Weights of a small mixture-of-experts language model, trained from scratch on English Wikipedia: width 192.
Below are experts of layer 8 (counted from 0) of a mixture-of-experts language model. Rows are named router (the router's row for the expert), gate (a neuron's input weights, with its number), up (a neuron's input weights, with its number) and show model dimensions 0-191. Each number is 128 + 24 x the weight over its row's rms, rounded and kept within 0 to 255. Numbers have three digits each.
After each expert's rows: "mostly gets" lists some tokens that are sent to it at least half of the time; "comes after" lists some tokens at least twice as common just before its tokens as in all text. This comes from a sample of Wikipedia text that the model never trained on. Tokens count by the router's weight.

# expert 11
router:110144076182150148097113136099182139108143158113111174142103158164106151123140103143158170149133149136100153104124157150130154123079121093121107160144101153132162153137164155113161106129165171141147136130131079109100105129127143125106112129153106102140126103100129086135127151072150148140113099152112108114096121146123078167129128124139127189111122103176105122146140113138155149113099125093134134164157094148125122115143122090108177109159148117135123140133147162116101164136157152122101144127131141134145116081146105107103135116095081139113134137116118088128133147121090158118
gate0:131123098116142116095151143125124116099150134112154131144145090118131161104127127137060109143158131094110113121128151116098163171149136118155152145138129166189137159132129139175165151142138110131112135130100118124089121154111109127094106104133136162144096112097114148155092107117144133122136121144112162147134099180122163155184129068125116100137142146139182126146130147132124113130059152129046135088123155111142117135107113116092110125099165108090133121099120105096140117099153112181122144121117112133160155134106095133128106140149144118171117112138113141183106123139124151148
up0:152183146079114133134124139155116105135139127076113120124150120125137107148148140139118132134130127131152146137134122095128125095124189143135141082130141110115137119172176145102111088147118129120119116126141088155144151129069046109094134091139110137130107120123111128109148092089159155115159154112155089164138101110125141128136112102115156109122086094119165137100114110088116127135106163122179157087109144134148145164107138143180128137100142127121100101106120117139131136034147132109151102122111108144154137104109096146132162112122128154136147167159130131139130164124098107142
gate1:119133156201138099106123152157161152115155149097167120105134124153144163073112110097151147103120138137119132126102110091125099115123155157083133154103102157097113095083158137109128114161148141162094177140160113123114156154141144107123158147126143133136114133154080123138080153113135090152135102115146134117139163119129099125143105121096137146157125147114130104128128115168117154110139123135149118138113147123109149145121129129162150113112120084157066129128091116116112110176110123129127126151119176188176111139137103155136128127131122146073119089166130108159085098135138100157
up1:109115119119106130118145113149122069124113110096168132130142101133110123171163137185115142083121149123140106115110143138120140130105129103136128088140151117133187127081093141155097153142106122105162205119112118128118174152081148158108115118143128137119158133108158145130127118167169155081099103134109146139099092093147124172152140127136119140144120119131113121132110147122134089151170146136078148116102128115185148119115099110142102095109134099094119138138154145121106111127092108078101144135113160132128143111124150155065097114121148133132136115125155117102089133095178144143
mostly gets: " \"E", " U", " \"O", "w.", " CO", " head"
comes after: " |", " of", " the", "-", " by", " a"

# expert 7
router:086139145174138129150107115087145086144125130127141101133146150135092075111092098126112106157155137136110129157133129127144120113128109135134144145131117141112109171153124131110163096159104145136091169176162083101090149110112113124136130127120131112176117185113138092150146113153144119138108118135076117110092129140107102166128147123119116135112098111109136149151124117150107139130130135159126143124119113156155119187118179154138111141120077136145104142124141157143105113154109104125146103092147139127072075116131116144193127106102117152101170116205137096131167128123097147112
gate0:129137138207105153155123116143122140085076161097126117116100160089090152141139096140163121124140081142146140106135108153092164116153119141167113089123162122138122082098131155078099102125152152141090114151159127085121149144127148090167152138161140078130135128128136126099169146155127131163096119156110141115126108122136137113146120117131149083079184096121128081132118127167118104145149109122078118120095137121150119126114122168101124176141107111136123155134110140124096117123150127125114133149148105130137119137152126176142100089149166130132118105137121141144123081170117136117
up0:148117156117137125123162149124143120143141146140148181140124145119166087122123108083147170120156154133166147116113132114119156124086120118114098160143123140110159072140119081110160104127090117137135152184141091154154161097114128168123175162112123144143151105125105102148129162118161149125173129130114101142130144122133121131157093106131147159161139119130163092114064144137137112133055111159118071088154147111130108142115149103169152128095147130131129146122115113131090118124109162140115140165114157117108157148118122102131127154100123156142128169134149126122096093159126075108
gate1:145146153109134104129122163137096143123108107143084149115164147109133110113153157112148126103101104173111132093163136119103170079101171166160141077146145061087108161154101128129124085101120112125146113134153103107117162140129146125117082118085155149137123132139182137173121094079198127137166158164164141140139152139116113111142114122115139157123131104113145132116149133166155119122166132151097167086132156152109122112150096162109137138117126138096181144139143130093135116104129125140129124074147089159122090130121141132127102105157134132117139120122129144151123146134125126117
up1:093114147113127157105128151124101145106111107109092150104158142119161125124169167128167138145105115179134162095155126115117160072088110143159151116131139078082103145121057118144133079119129113111141102134140114085111178155103149128087111130103176140132134091162156105168120091113179100139146158180142144137130131158134139125146121136123165132096137107125150128106185135164148116109162108153127112097136135156115118101135111157113130128138136145118185168126125135108115109138142135126131133121147084159107110145097120113112116105147143134151127144136093157140093097102134116115
mostly gets: "+0", " whether", " anti-", " N", " O'", " that"
comes after: "\n", " ==", "==", "===", " ===", " "

# expert 12
router:139157153150141145098185109098133095149135128095137068142151100118144102120155127115099104099122101136101141150119140128142150106101099103096137146142082149149079151155162136108172150102132088112146146171135124141152147113124125123136133136125121105140107126130138146138136157148129132139107157147131140118105159085157123121116101136122135183115177086144152139146118160168106136202120165135113141075092122139150127173153148158164120131165097120145117149132132133140110075141166102128117105112130128154172117132146119151115128102100195137102080109108112116102150129148149134124
gate1:114082187113139119147102118136113108098155100164136171129177103121141110134111136120140111129140116128155112149103106115154137120134140112089190108050147121130125109164111125157134114148124140107153107131124144135130103132157119110136121167117147138137143127100132150125131107082111084101163084129133136147142127111123146104104139125112104126147182135103135117200170132164172141107119111158146109151128146102126103138096122120138135141117118132126114140131075115144051104146137121160113138112130172129167106140119107117165143135118100135177101086177123154114144144170163115149
up1:170098125116139132127053130158134170127146156162110162147140119062112125142132145107128118103151104115166153151115165114127137134157153127145128108110149127103103127131113114136148099142129103085156094122107137073083119114177125126078134179107129150126139141134128120105105112103113148126135112121135132137164077131144149108097162127164126080174149154121145131164142139144130138130161103115142112137139108140131141128097113090152098140042142134130095103138115123134076136124186104136117121092098128152143108162128133140101108105134109141123086154157117124160166129101123098130
gate2:141114132146156162120118101129127116127129119108141087129172131138143145154122130101121139171148091105154059109127139172159114101105112105146111094133144129151108100116124152127126144121128133140141126122103130130143094135116119146104167105122100156104073106138121147133144161111136128120164129162156130110135066155172121109132151157109172138091144140138121153075116097112102128169150100106122120139097126174116134117170107121146131140124095135102135118124115112176139149125133132176121115107105131158142119115175127103156104138124141146118026144140110164079125130174152115179
up2:086142151160138099138114138124123099126114109110130127109159078127114126141078105120160130109151085112135118107164157118127125093113139093158130158151143132113137122108143120145104135151113126105140138144095135098152120152150092144106178122142103116128119140129142106136142126117159127102136138156146159109140104154159141097135101157155162129123123122108117132125104129100153120174161116100107147130145109143133056124123156122121129146059149102123137095151112137203127133104128171109127133093100118139110099081120158128128202091117132112135057155101148159111143157100173156157
mostly gets: " their", " its", " These", " This", " his", " Its"
comes after: " |", ".", "s.", ").", ")", "es."

# expert 30
router:123125128083143132087118110125138127133148139122150115143098138115062083113149103136122117130149138153129161104107156122137169100135111128104140113126134095124097131159172133094129105078128086143159141095148122095150104114109126144118104175134106126126120102158084159155170132147119136100136134152173144112162110113116136158102162104142111101118175108089144090149130131149101140094142039153124091107133176109136124169129144074116110113119089116116089117153139170135128155133122154123142105122130153153156157115145116164124103114100106130155134098115119077155107131130136158134
gate0:134147121124096112095110154142119134108137132102118103100153120094145122185155163106139107094061130147129122101069100147159094124098112128168120126147168126179132118165104130151091143148142130133143096126143144139108124123142089112168109095126099132124142148117124126116136158094128084141168122154114150128118094156140149110105125173122150125069093111133133159164152115099136132149155148123129124111129124127160158083094108107140145127122132131121190114163126107152145113096132136131155095081150159096113071092096152141152142110111095081137133151156134149165109115127127107128
up0:127123156122137155140124131113142145097127183168121146170110126135100150127125125116122160110146109158106106158138105126099184120170092108102088117141123113102122083106093090133150139164078137177143153150115106093106112150130145101119124153106142098145102133138109121110154122114146118139127128100173134134177142145161145176164162095131148120148121190127165085074120141152178120135110120102114135154122121102187126104135135131122138117096105140133122147144131124119116144120110082158130117172117109172128154069126142117095124148121158086115148124154104087128124150131119150108
gate1:170167124116154141138176135145147157109146111141128125149103122113128102129106103147146128135093104109134123167123125136109150105137152121126145118100136160120153141151086163099117131112142157146119109163143124037157146131134137164138141125096131170140155113104123118156201148121094142137146174065113129138087138155136119081140103107104109104127129124149125131158111129152163163137158172078104109114075144127142156106118151089087106118143138161164133135112121142140152113129103133120154105130169143110117085156114166132149155120135120106161095130155103124093086145130146107125
up1:157122117140145108136171120145147127084133132210126133157087136153102105146113116143106139155087092127105142149092144117147122126130126151139157103105097137128107101165121119115131139155068143147131109161113119107159193103113139198110107129093079104134108133122073139165129114089144113155134161084159120127125143171129152102120086100108128143111112131157133100142132112132145104151109127131116109115120129147111122064148158141157130135114100138164143167119124143091151106129112159150159135115166097137172132130124112130126125128131109174124147119134156115114120118077123173145
mostly gets: " located", " served", " appeared", " Nominated", " based", " used"
comes after: " was", " |", " is", " were", " be", " been"

# expert 13
router:137138129169134132104109114111105129155138139106134095136133154113088135116136159081172134140125135130171142151107138160152104116131114114085115159145154112131112111134163151123076190168127084155117144170149103121156161123130137136108106198151112125133108094104153103056107132156135128147110100142158143116150123137111113133122118127112142103104126099123136082137114148153093138189118160167141147108142111125113119194130109161119138111093157114128105142131135158125114096145151158122108117139134152137125176133140104120094162115112082136112076085097113119134166131141150141115
gate0:094161130114102156122139151123108172135167136172133106135093132158138124140105134099132112097170150133116126143113104136137146167177133145094116142147163144160128111122104149118113089105129118119102151119152160128096167097160162114148116124117141103120118140113133148138129134169141176194129144104143137100129155101169129150134121116148120166112151147109080164066156124146134130136135104113139131148141053131153154153138113161138134124165071136157129101154163105138127096101109133157137118124137116081104120152101134127134091093117153123128153155105122098098173117126113109187
up0:140101122134075076150132114113122095138163110138107095096154105110093115129111130121129111153067122119130150091126125139115122142097136088122151097162119122119131121138113156135140122100182142130116083135113142151134081111117129123182108123156095131076164125111189144113110122159151138113083109109080108182157110122152115136106138127125131121108138127121150091136110146090116131127158097081082109111119126137127140162115127143165066080082092115102114131117091145131119156162151112106124148109112148128120126105097131166100116118141130115122141137085105114163152146158152093127
gate1:106114110102124115098158159092178172096108092124132091135056135166140116140093106149104134113132124086139134142135118124127104108116105111092124160151124147108104143155126104121147128118155136152125168126120124138153122109106164115117143116147140094114095162140083140102132128166154127131140160128140118114137123154152135181118166103155094150066087174152137164141154089105131102143131129142173143134120100158144147134128139128110176139122133135160113100126123118171137115134135154133127155125178116118150149144122118112163200110127095147116156181154142074108107141106129119105
up1:145147100115150156158111175131110112166151145161108133100142074133186104135146102137126165158115134124195128116150139146115131167155136126090149107142099134114090122060141108163120143107123135129116126139166151109110111123137110137085159138150148128142135141094117187140111134140150129096155132150106162150137138176131140154130122116133124141134114091124113098059133166139114117160127098123131136112110104161156136162162119127109105101170107126130111132146136116120104112109166084104138158149099117136161118135087132098120130145163119108100108120117126115163178150100078090149
mostly gets: "==See", " ab", " f", " all", " acc", " \"F"
comes after: " |", " in", " on", " to", " of", ":"

# expert 2
router:122135141088144132105150094100116161152155149150130072144167133101148132121162105115175100147137133149145139096107144112123092094145116127174175149131066146138088145119144156133056134118201107134128128119136079127143142117125157140142143163140124128160121172130141094163119145136130139073094136115151090102117135152115077111103093128119141115104170106101142135126120148198110141152104079133130140116130091169157126111115090108124131110172117123122138126130159142138127135148148143128150132103113122168133115130162122156149108115102114106151143148105119101112138134143128158109
gate0:160100151108136160144123094143156164148163124089157162105160085124134147164167148162147112124105096119119154151127117139161161111143116152082148106137129133130079114076100113169130153144110130107120131116129132143179129168097102133132087158134132109128136122179110174150185130114121119110140115069145115176128113128127152134151161130137127126133167168163125136152165119117147139121125131120086127146127122134151172139112089109140144163136130150138138146153111151141155128184101131138094176088126110117119146100159143160125110135112152163146158106165161127107122142160132145091
up0:082154165142161116118166171128115113139096084169107110118182139139125116134113098117113144127124100142097125115147153128175183090113131112141145151118079065147125115113106133123160123150105101104130135118125135105125148159144103120128114091124140109132146126113134119121113146146171111145140130141105156119108149123141138124144105135141127101129108115113155128108085127106096174141165085140125130164098125062078123139083172135129121077134118117138136125170078157126162149164131117125127121125102155134109147082139110123134144095119130162183155154129126110083155110173109100153
gate1:145123135100107132100109078146114077124132147149122137132109150124102124117125109150133162107126115122146134117127126136148171160108120097132146141109130131140092113142116116111114124123111162146118144161146121154135131132173104128106126087165146125140158150153107160165106124156189108147136132118075121102171146096084092087109116130121157079189172169200103143095129119149123172132166102110136142131128126172126153125139109135137123179118078134090110078134153144137123164125111104149119111165132131115076097140100121150116129104097122148069136149134121129124109098143121125124
up1:113100128144130101078127146091130144127106083158171138140086146141148104131164111057124116096154124080150104108116078119145132100121141168125100132121160090096146155154153154110106139122133115155100081130107150148139104136120136110091120144120109127124136074123111137137094148162119135167142133152132115124092154120124093105135127140101152152091124111113139128138089144175144196103140152116077126101137145129141153135151140124103135125124110105133114152076079155122128154183155118158110124124113123103139120082111113118123148140163074108106149139081143136143103141142149111127
mostly gets: " special", " previous", " natural", " Wh", " sexual", " consecutive"
comes after: " the", " a", " ", " The", " his", "'s"

# expert 4
router:164125139095122134083136120117112109160127115114128105138091141123162123105150150134150123145119149162165140095100099161155144129141114102142151148141138137143132098122123143094110156139096180150121142089114077187103100135138158159109092094133101128139099157138162164053143152108143128148127098105134101119167109145126094116150104117113117098104066115100116094129108149158114115106117077108136158127077113111157108116126098105092099100129147109153132136138149145130125102123154138115142199109141163143113116120163148132125103098120159150099158093121113098108126128130107156121
gate0:166124166149061111143048089123172136139202112082118108154111124131122136094088129106125179146109145165141189149127101123116143146129137153160102116120152136130133086123100134111101124141076149107123117120114132083081095105108139138143094179133151155130132105092120146094138115142133159108151150128152124127129115133086117141121131172104134167129144117156142122122094099099147117125127151113115138108138122129146134113158100144095111158136118127162134160093095134125144147125151118121117141136145131185125121123104096139079127120156119133141127139089122106128082130097107143143
up0:121124123142134128122147146143116075140085140146175144142117130096155120133145150155132102148144112074091143118170169184113142119131147119140171155114105124117146141120164120161163157122144107099122136136114114164151102119153150112172146098156103095141086149109106139150126131115096122106096088112107128170130099112134147131128084062130177086112145133120104172102116166147141118127132120111119096137108172132082115145107118111152135138130132141134077120165142100170138086097114085136198119143134115114150153131105162116146114126132116133109119088153106132118160154144146118130
gate1:129169130169105103140154096190158089120142140174114136157103106120074108119133130098148127121090127182120132106159130114139061113129100140185133123113107095158128098130117159119098143124084153144140110139137145145091123142145078135116085105182081127136130147124144119121133131144094131130111132123117113120176120139152136114154152117174151131162134140098132118127106153119197139163138126132114147154126120153103129173170123143120152135111148131133119105105157097100125078149141138129108128136164102121127105091150153144145080131143124131090124120146147145116164129076147111119
up1:103118165088149164134140161099159114150114147141120146085126165111133132124127102167103157132172140136198131156099106141145172098111090087090134149148138113126153138139140115122087129082145127125119167118133159107106100160145154143140150105156112134103117120130125116153100150153142095104106150135120174120132105103090148094086110160112119163113120123157114093104145135123099129138106103115097151143158129116130122118104174122116120123128143125114146151153150149136092100097119137124123129135103163143156163179160102156101141165146131133176108205140116116117124131138166147175
mostly gets: " Kitt", " an", " Guj", " 1st", " A;", "isp"
comes after: " of", " in", " to", " for", " at", " on"

# expert 22
router:119142143115130150107165103123153122135165103118141091131143141125128105120140119095155116144150134141147170099127099100144169112148110111097068130144123157146102163162095138118142094193081106138136153133125141100154114116111147107126168119129132106133113146111153153111138158145135146150132121147151111121127119161120139059128116105128122127093096109112138105131162098125070141100119155058147165194028163143099121116113124129137136122091079124113118138145123094129145170145118154119108129130079125140143155136141143147123122102108127142108125134092114117118157136148109120115
gate0:138141170130093117167122160134127113106114109155128118140093173108144098123086144078155107103157135155117159152129099107138133141094146151094132119152149153079133156144141132075168136146140127127087106139124137142146151141092180085120105151123121119125127132108118135162122112115117128150136136139088119131138173075148094086155081150148086116153149102155122147145153117104127128101089160156158123104126107129142141129131147175107112166084130181125114142121114167127140153118125147184150151100112147081130113158134125148102159150157123163142121156112124127148105130080092119116
up0:109152151155136141097077135115127173160125146111110114153098110138124099119119082129121115118116136127091097143132118103087113124147170156136118156147066136140153144095162145127165158098159111146103109177144160122120131144148135128106109179137110116132113146092144146150111099131132108109166121116156087102124155129141127101131181135140109096103136121115128118080151140114130110117102148087124120136146176163150104110148129103117106136129140131080082095085117064113150102104140138090161083105159136101146130149144121126172137138124116178147125114137077121143113110167099109114
gate1:143139106121109140136164143142086132135109126099107134130132133097119143137102152125131140132148103149077108128157121129122147177160124141130141120118139132130137149183144136123148107123150127112160112091147127178159146137103135148146101106110102094162099125118128138148134124122142129115103105111139141128125071139148129084112141119153120146127144105121119169101160143142202125120121116094138162116129152113118176148107112180140066172083165103126148115170154161188122107097166142182127148174125149105121100075148166137074131145083105139117133147149160115114109129130145107124
up1:157142126126120142115164107120088155142152089121139130151117153120137135174105128130128164157163144104117144145116125159162113116057135129112111127135105138167117139109132145103140129191137115131132149115094146138125147091137088110133101124115128098163132080117130140168151131112120160111090167133134142098165140165128120136112106119107126095167165096141112162151083116145141117162056146096146126131089132132155163153121094183121132152122124123111151097105122101126088147098122134132130149156091124121097073133112171101111118105120165095133103164145137140117125098140138116188
mostly gets: "′0", " financial", " large", " Indian", " great", " positive"
comes after: " the", " a", "|", " an", " The", "'s"

# expert 6
router:126144133162146144096104127177140157141136121129140098133173148115138103121155097136127144139131134132144044126114136138149132109127129128095082144141103156140142088135134147112124111166109082137134130096134127120080183116120149163106104120153105114154190088142150119096163140100126162097115177130169124197108135151187098155138106134114117182111154124161154104121140087152098139121118147105142121124164134098168125151132160086128110102090117114140113145125131152125124099137117119116119114142126149139107128149150156137117100121104125138126141136171143087105144145162090157116
gate0:109134123169152114120104131152122154138138132117139103110188152118095115122093133089133124125138145110095126120107134158116107180118122134085119110118087144085131156149106187133115122121120148101164122141120117133142149082163118084136083149134122085100112126133086147155089116097165150149140122113088124126133091117153131130161128137149123119136129184110128107105115140142117147146169156087141136150122099119147157127122097145115117116104143137155106173115169123139142090126136136145134196113140151075150128144149183117100156122165142108171125091170105132123110099106124105183
up0:115098117127151127186101130125146150139166131158116076138125144089122138083147123106126139121116123111068141126122094157116098095095088120116096112148122111121097155134153123148132101146108118106131120174154141097175119106144134081149130121131143124134112132124133180135123117110093118146107143102089109153142121099096139140167119125137127125137114138146117169132091059116121143125111126122115127146145126135115131089120114113176076141112207143128092138127130126173154077163159114112122146114115153087089112139140126110135142138136158122153082116144083138091155132142078097157
gate1:099139135140107163111114133147118157138141122139133139122169073129127148112169134130116096091173107102158123111130118126071127146120137142117079123183120145118076126107148076184110136138137099130156111121100117138145136143082131153155115153137084114136114163130127089080131106172158106118178150091092151144158147112111117170101105151122105136080131163118115104103118121101135086137077108147123143120142135125149124154096125117158102130137136140153093075142182109136156069121120120154116135131140098129119108134136138115164145156135091129120159122158156128102125157117141127106
up1:124124162120107092145132163107070172128142099151118135170138136149143129113109117115122161124193139141163134150108098102106145103091134125154139130125129154140156133145131156077114158156096126137134152160162181128116130131151163085132122165111114207121127106119135155129120143138126135119136135137134133092148119113108136111094138075100138119108133085183089146115109117110088153118159150158108145125127118146164117087190159131126101159150104131137146113161101165118124179145122136146149139116117146094193143150136131121106131085148119113123154127146117172124110118144109118111
mostly gets: "It", " he", " she", " It", " He", " Tony"
comes after: " |", " The", " the", "-", "The", "."

# expert 9
router:144124150095131146076147191122129105080143112137132095139151104107122139133136150145119114112146123119126142159181142117137160108139096109089166148125103140132174124153165146116091130189163071135148131102138138095134090124128142146141138103141104116130106160109148104093137109159130100157097113161140093165154119115127115145117110113179119107094118160159118162116159123092139142151121156094134147105134093146123123114141105160130109125159122161087087143142151126136142126131150118114075121103146102154158128129170132159130112109111175157100153147138152089110146137139140061123
gate0:151048162139110129118147112159155197141144146158110093122118109134127101077121139126138145102124139111129131129094069098114121100120125123124090125097104112092171131131160144139113134139092132162090130087156092092123113116155150123105153135111117131160121146095130143132118129145124158099148182151116172148121135140147139143147141121156135134146108127153132107100082155163137080132099144129104104123141148184145132115134093139096120121177122116128147108120116102175144124148176147136167152146093113160131127101129131123148098161134132163110114146155080089128124099114131150090
up0:140115123120145171172116144140130108143151106119126179154149108139140138143100145151142152129073172144124091120095176146106134125123146129072125089151113103115056130134113108162152168120114099113123121148126141115131106118141149133124112120130135120150096124132156144138161159110133135118127134112133155157169156143149136145118092132140139145074166119104069157116148122082089128091129141116120117146084144092138102129086126081130072172128140125120129091124160061157113187128164129111130112133130164085107134104111134162128130115116113103125139158132116148147128120134110112090
gate1:179098087106106135132120102120118155112182080139150107100108150135089137131147126118118088144141094140138096069112171122112120165094113108152119102115134169145099171107120135100139102117091167158071152136146105106098156154170130129105112125155114094165139098122132159156123146117114150155123124168120093129135119131133129162106170108072114152159149118134115116134141116126084092151110167136146175106152115135179140154151114109134137167145113159125126142109175104122128160152123113150138102155128114140115122134097121143142131124137107127118111178180120126132153127093124129157
up1:080195162147120098093119114132110108109158152083137100130092125154117125142097146163126161082163101127125113123144124138106172131113174130148149109117128102153153082182135132120134105177139120103152092117161089159120116133150120145162132143144166108111162116148150127148111114123132151104121109091169054158114126122104121134079126115149111097109175098134112111146147115107072170147137110127144136101127153107100144150147135154168115159117099119150126141144128149108145143138101126098160154152150143115169124116083138115134097120131088139139116119137167134151126151129148126131
mostly gets: "In", " comm", " During", " According", " pres", " imp"
comes after: "\n", ".", "s.", "a.", ").", "es."

# expert 1
router:114148148143126147151093123201132122119151155107129119142129138128184109119179132142131119148148131125120150118129121127159135089100111110087123147140151173135085089171144133084153168126113180140145093103142117095176096100119140127118138097113132120142112101102102135150152126152146147116129101139107117095101140128126154079132145103115116106162148164158147094134161107216136141200104134164124096099131112101109124121123074096121121125158094125141108141148134133135123149163118152114159112131145137130137148148152134126150104104111086147136125151153109094109138145127144091121
gate0:087124117110118137096164103125180111119141164116115116132148139127118114161126144092114110140143101118117124158085127097170156117142125131178155138091152164138110137172141163140110107106132127126081151122107142136104070161111048124113140152123086143134120175176120093135119154123142114136148123170118136082124106142098120083120141113159121126138138109141158113126117153103128117102145107143101156096121089136077123183109136114130122123178110110112119120127134155103089106112128103128111109144130102123144137149129138149065111135127119151148129187153115159123126144097102165170
up0:149146135137141148135087132145105145097166126131147111090148118125116133105143148150142127116122165104133149151132108169118097125105154161140102151145090127120119122132079121140129103177139112112110069143089138144139152158174116120137149109080100122133095144102151163110086120122147142125110164103160117141141121103110139188139102152110167093145131138131091142140121105148109177045111163112157149119130128090142129076100129095144161126149101122111172116134145158168127131175113149068128130103142108094114114134156109146138136119145150101149095143147160140170125134140136106134
gate1:155134154131112135144117106124124105160119162101135144145138108099137113118121106143132154140134111126112118107129136117121150100136160148103143129147110100107165114156159165141132121101092137102150094107087111114134093101116112122121090195122148073130141123139142089117065139151150103120140212139124118118130137132140127140121119138143124151126118128094115172128135118151144130191180108114038100122099138125128117133115040102126145154147110103132135135100087119152164142129119155137119165160109111126106135127083156129131139109143173138138156110134145122169132091146107121111
up1:133153122128182136138131091133161155168124095111106111119130140119173096138150129065121086135171156143175110126153123112108156129148155137125126100149097136134118158126140089138181139111183143117139145143125113142122117100151110146136159047144106183084074140110129108108108130123105133094118116133182117102115119135113129116139099126114139121136129140136122142088148124123107103119167137125139129140171123107118085138130124148120124104094106087146083154145126154110101086129155132125132148081148136121134135110099115166153082137131109144099115086131140151148172168149112124169
mostly gets: " also==", "==Early", " incident", " addition", " nature", "Senior"
comes after: "|", "-", " the", " and", "==", "==See"